config.yaml
d_model: 224
n_experts: 64
normalize_top_k: true
norm: "rmsnorm"
batch_tokens: 131072
Below are experts of layer 3 (counted from 0) of a mixture-of-experts language model. Rows are named router (the router's row for the expert) and show model dimensions 168-223. Each number is 500 + 40 x the weight over its row's rms, rounded and kept within 0 to 999. Numbers have three digits each.
Before each expert's rows: a language model's description of what the expert responds to. This comes from a sample of Wikipedia text that the model never trained on.

# expert 3
It responds to: Given names and name pieces such as John, Robert, Sankt, Saint, plus noble titles and endings of names like Elisab-eth, Flor-ence.
router:533444454501465483474495525398415504555488588536504444480531520464473519475569500406528507491492511440489493449513453558425488487504510483553565511460496534499511455436

# expert 8
It responds to: Single word-initial letters and digits after spaces, pipes or brackets, as in m of mating, mail, munitions, M-150, and figures in tables and dates.
router:413457593470491445536465510499519470472474462458596479439452550513543541511481460543476467469457514507456523484523497461594534474418569452552575477507514523510553495576

# expert 36
It responds to: Modal verbs before be or have (would, can, may), the word to, and opening pieces of capitalized names: Cro, Ex, Copa.
router:492526505423590540482501507536453498542498516514535501450499545488518471483439552522533473480496471529493552434495603501490444572481417491495520570523508456534528449536

# expert 20
It responds to: The N after latitude figures in coordinates, and capitalized directional or national adjectives like South, West, North, British, Royal.
router:485505488520538526500467437495512548457563513517521521477522505492531490452454510454427492497555571484553476463521504427570495514496529530484523431510421548569533510453

# expert 33
It responds to: Hyphens, dashes and digits inside numbers, ranges, ISBNs and chemical names, such as 0-943408, 17.1m-18.3, 13.2%.
router:531477583507459543478472461516486525452478546491503509523452427541519470549576525469504503437484474536506501430497490429553453490492468535483560509498521514490452477417

# expert 41
It responds to: Single capitals such as O, E, U, Con at word starts in names or codes, and two-digit numbers in dates, scores and measurements.
router:539465501472485467534490486490457583540515445489545588443478520523522546506446493542553523466451486539498474515448522453545490522525528452565543438509450535470458498475

# expert 32
It responds to: Capital initial letters beginning proper names, mostly after pipes, commas or list dashes in tables and lists, as in Pocono, Povill, Lurling.
router:454445573464487467574454544501507553530468512437570495483460474537496510489513543465569491502518471543546498465484462483505500490581497436533574420484495466493416536481

# expert 23
It responds to: Commas closing a date, place or clause, and linking words like after, before, until, while, since, which open a following clause.
router:438494490487495492502557533439532538551516453432544520583511438448466499473462552446452454577470564484504483509494486440508503532428554492535427490557552526446552473517

# expert 55
It responds to: Short vowel or syllable pieces inside rare, foreign or technical words, such as ho in hemorrhoids, e in Ráckeve, co, re.
router:529492527466578524487544461496519541498420493458535471546533499589525465567476507562531509550507508488591453452525450462534582433509552452557520495537515463609512504513

# expert 62
It responds to: Opening pieces of Arabic, Urdu and Indian names, like Al in Al-Rashidi, Is in Ismail, El in Elahi, plus odd consonant clusters.
router:511566479517540498508516453512542477539545564524503493538492462501493463466519480443540516481522518515447462511471511470493446425599494456473524423562509457607563575471

# expert 44
It responds to: Decimal points and dashes inside numbers in results tables, such as 68.6, 1:23.20, 3–2, plus sentence-final periods and closing brackets.
router:477502559546460574496482469450443484483430444499501512520509474491513477473497467531518527512480496515541513526444490514535528526552525558553510508539490576433462466513

# expert 17
It responds to: Verbs like was, is, has, been, also, as after a subject pronoun or noun in running prose, plus the word piece ously in variously.
router:489503484475448440550561523443482518548484502456544471500510476490478539569526484515527431463477610497491494523557439561441485476448420464476531499571505461477507490567

# expert 49
It responds to: Ordinal endings after digits, such as th and nd in 12th and 2nd, capital letters starting acronyms, and words like second, first, joined.
router:479426488504498562476466585491508547556416485435515547434505478520537437519487527579549524433482524513522496504527497462556583446546534498547490457501493478459524500480

# expert 9
It responds to: Colons after infobox field labels, and symbols in coordinates and tables such as °, ′, invisible marks, $, ISBN, and column bars.
router:559531507470452503450491514528452546498495463599492579503519389464509476515423533511509514528457561528452547492491486542508491553494511540580554488518454544507514495508

# expert 1
It responds to: Determiners and adjectives just before a noun, such as the, a, his, new, other, local, private, dual, residential.
router:568515566564549581476558485508525452488497492492481506487461485556510513478537494424410502517601448466486501499560557457455512419437437595533447580444477516471482495520

# expert 7
It responds to: Capital letters or first pieces opening Chinese, Korean, German or Slavic names and words, such as Z in Zetian, D in Düsseldorf, Kh, Sh.
router:524544492482570424539486503508553548474511506447474522556466462523527521484530420449565504524576520509542515524520464457538471447547483478551540486572560495606569538509

# expert 58
It responds to: Short capitalized or odd-byte pieces in foreign, often Russian or Cyrillic-context names and words, such as Ryazan, Zyryanov, accented letters.
router:495473478501479525443599512541494499513590479489522511476485491522477480518441529512469492563519453512457540432513531530516449498459530459451530554466546453548514481513

# expert 53
It responds to: Digit tokens in years, dates, coordinates, measurements, track numbers and table cells, such as 34 in coordinates, 201, 11.
router:464534578494474501456445497520560525523497461491529568450466471435550526481458431533500590517468500540549516520502492556536523483546541523451529440524511545471484520469

# expert 47
It responds to: Closing pieces of Spanish, Portuguese, Slavic and other foreign names and words in sports rosters (Cés-ar, Sfânt-u, de), plus accented byte pieces.
router:461503470509523480462554496483519484494502597468532524498513549480485489565478516446498494501464475439522446456534436581467534528500498444543569520539474567504510485472

# expert 2
It responds to: Possessive apostrophes after names (Else's, artist's) and the final digit of years or numbers, as in 2013 or 1970s, plus month names.
router:515435503501544513496470540484506475437460483579498488449504499496443504459433599465499520481469566514458545523499501454444483478457501453461538499437546457558452542459

# expert 61
It responds to: New in New Zealand or New York, name pieces like Mc, Sh, dis, and past verbs such as moved, returned, brought, inspired.
router:526540570474479513442442530411482504469528529503455456466501471445520543552506504469552525510439425492510540428504477476484421462478506537468404464451526429528506548500

# expert 56
It responds to: List dashes opening infobox lines like Department or Arrondissement, and single digits in records, scores and population counts.
router:494528555545491535584480496499484509469461550530494477584524532469477478466474474511489433512503589457490524514518401530540561471559476450496515484503506490569534576538

# expert 60
It responds to: Opening parentheses before years, abbreviations or notes, plus brackets, LaTeX ^{ and _{, and table bar separators.
router:480455546547447538573527532508446474418478507540535492479538506457513527475522513468456516482490496478477434523449443450575491523530480539519509590490443497486504520467

# expert 34
It responds to: Function words continuing a clause, mostly and, plus that, which, was, has, have, an, as in running prose.
router:551564447424513548486572549497416490561515526437492491620495478521478523532497484497520480501498557514478507466609442479535442476537450456427442496515535517432418470523

# expert 14
It responds to: Pipe characters opening or separating table cells, mostly at line starts in sports results tables, plus list dashes, colons and section markers.
router:458480559457515502502494465529437550450444477470501472465551513458503519565484538574474551503458534524520518579481518570582423533469511481436520510550557551478522460506

# expert 21
It responds to: Words in film, music and award contexts, such as Best, Film, album, Award, Young, and words inside titles of works.
router:528518481491550477507448443455496492527460561545540506423430504511444521504484526472487511536504417500512514457530438530423521536509490496523475481483455413484455532500

# expert 18
It responds to: Opening or inner pieces of Romance, Japanese and uncommon words and names, such as Pe(ñasco), sen(ator), aux(iliary), is(otopes).
router:502506480482489446526429476578556532445555514480532532514468519576532506525505463571530540578471485575535467499473486563497423571457536493459493501480451459574480546533

# expert 42
It responds to: Determiners and connectives opening a noun phrase after a preposition or verb, mostly the, a, and, with, by, their.
router:546508541494549530521559577497440526542438466483450491451483487556512494446498436477492427484497521467436537472512530555563469513449471533490461510482503545450498422535

# expert 19
It responds to: English given names and name parts in tables and lists of people, such as John, William, James, the Mc prefix, plus commas and periods inside numbers.
router:573464403523463455397501492463557541471480477555481510459566496473514563455499531486532560499454430490480480487475421536464534544522502516504555464475464549458509462502

# expert 48
It responds to: Capitalized word-opening letter clusters of names and titles, often in taxonomy and credits: St, Pr, Br, Dr, T.
router:498516465518485505529466402465518517497459520476535416540524490495549538481512497509519467428515525477491482561489467433556534505507531491452557453430521397596458560617

# expert 63
It responds to: Articles and possessives opening a noun phrase, mostly the, plus The, his, their, this, an, and adjectives following them.
router:562524513551561552493587511499466479487525482500496516448472461543462538489564478479460477527576479449446559540536513464524507483492454581493423570451466542458481496531

# expert 0
It responds to: Common and proper nouns heading names or noun phrases, often before "of", such as University, Department, city, member, area.
router:504494454546515492450520525468492495535501535543503514515505542488556459534517469513470476458464532478486511576513569546406525488515493525531484524474537539468529521497

# expert 6
It responds to: Inner syllable pieces of foreign or odd names and words, especially Japanese, Chinese and African, plus CJK characters: ak, at, sing.
router:465548502496438460560531507488517541427585452510459463530538505501470534531452532531468490513521463544531504458453571478557488503461547583529529558495447504498456417546

# expert 35
It responds to: First word pieces of capitalized names or words, often European surnames (Her, Ber, Car, Sch, Inter), cut off before the rest of the word.
router:468472579533518544505529462552497484478510466469507468527457511516519470494482551473534524434462486535468526446487565441544461498533516454544529623530504490527472465483

# expert 4
It responds to: Word-final pieces closing proper names, mostly places, often Spanish or Slavic, such as Mariposa, Osceola, Jersey City, Queensland.
router:470504511468464411483557478475549497546524552474559523473550549471443549513469476533569483481519490535517543460477446524528454507535462507426539530519484547459472451476

# expert 57
It responds to: Short letter pieces inside longer words, such as sop-ran-o, cordif-ol-ia, cer-ebr-al, stat-ing, often in Latin or foreign terms.
router:419443464506479508516480482527495474416531434501432474498483587552519400465539453481512517580460462499458561525454519552441474496488517475485487548526519477603527539560

# expert 40
It responds to: Table-cell pipes and year prefixes like 201, 200, 199, plus the verb won in sports and election results.
router:439546519500503479510476415531439463439514456540490489489465510477464488559492491576560539542463415538475526463494621495469522555548490502477523460525502528516560519477

# expert 29
It responds to: Word pieces ending Indian and other South Asian names and party abbreviations in election tables (SP, AITC, SDLP), plus blank table cells.
router:500497447432493504504515523506554491577545553447490565488487555496437488530468466466503479478500537499552424535561483521449535532507455454507556465502512561459466496441

# expert 10
It responds to: Taxonomy words like family, genus and species, plus colons, semicolons and commas in biology classification lists and species entries.
router:463522527465485454561494519535551499504488553471518457514524461542448505448503589483472461523534585454477519468574509510524502523492490532495533524500438527496427433478

# expert 26
It responds to: Short lowercase syllables inside rare words and foreign names, like vi, di, li, tri, in vitiligo, undissociated, Voiculescu, Kenn.
router:454501461499538463501520427515535507418511545494471458524482585548455419469521479524554506533564479531474509464524519488475462474513504493445508498447562458633553440563

# expert 5
It responds to: Commas, parentheses and dashes after nouns, mostly in music and band articles listing members or instruments, plus album, song, band.
router:518538443595493492581595500438547557531548457451489472569542450458506494451507561419482457569460510512517464590472475409430580561430498509507452572531514462472488544472

# expert 59
It responds to: Coordinating and concessive conjunctions like or, and, but, although, though joining words or clauses, plus pipes and slashes in tables.
router:470451480490461492479487524480477536518536416495608475447448492483575515467473461527468468431455483520516535500497432510555469551529506425522521472539452527412428513496

# expert 43
It responds to: Pipe separators between cells in data tables of numbers, results and lists, plus semicolons, primes and stray Greek or Arabic bytes.
router:550460478566457505523551506552525556423484451455454469469415545491526539515442532551505554418555494538463501507513503545557472504447453505519523476596542521478495536431

# expert 12
It responds to: Prepositions opening a noun phrase, mostly before the or his, such as in, of, to, for, towards, during.
router:474549466459565487471480509506425456519431452535457513541527534451471497462528520509461520471513527493488438453487473455541413466408508506495453523487477496495547483472

# expert 27
It responds to: Nouns ending a noun phrase before of/in/was, like family, station, parties, people, and pronouns such as who, he, which, it.
router:540400468504506501544529504534560541494512509561540501550625497488485485520525518484469466477499534467490489553464519500466541491585457545467485472514529557486520510507

# expert 50
It responds to: The dot after www and the colon after Website in infoboxes, plus final two-digit number pieces and sentence-ending periods.
router:471467518444442487460496503495573545452537460476582527458513449510495499482446478519511499472488477564490513460451504503568528557501540449517533470493454518431425489491

# expert 15
It responds to: Single capital letters in abbreviations, codes and initials (D-J-s, JR, GR), and United before States.
router:465501502540504506468526526544526458526534522443528548466491459408557499447479509504524491419534478557531404431526465464539560521440568580479528388560559505488483517465

# expert 46
It responds to: Last digit completing a year after 199, 201, and the dash opening lines of bulleted lists.
router:495470514477456502574450533486508512461523498496513548475514543500498506478522517548470461442460516475546530527502445466517567556567540504563464498492516467453508483505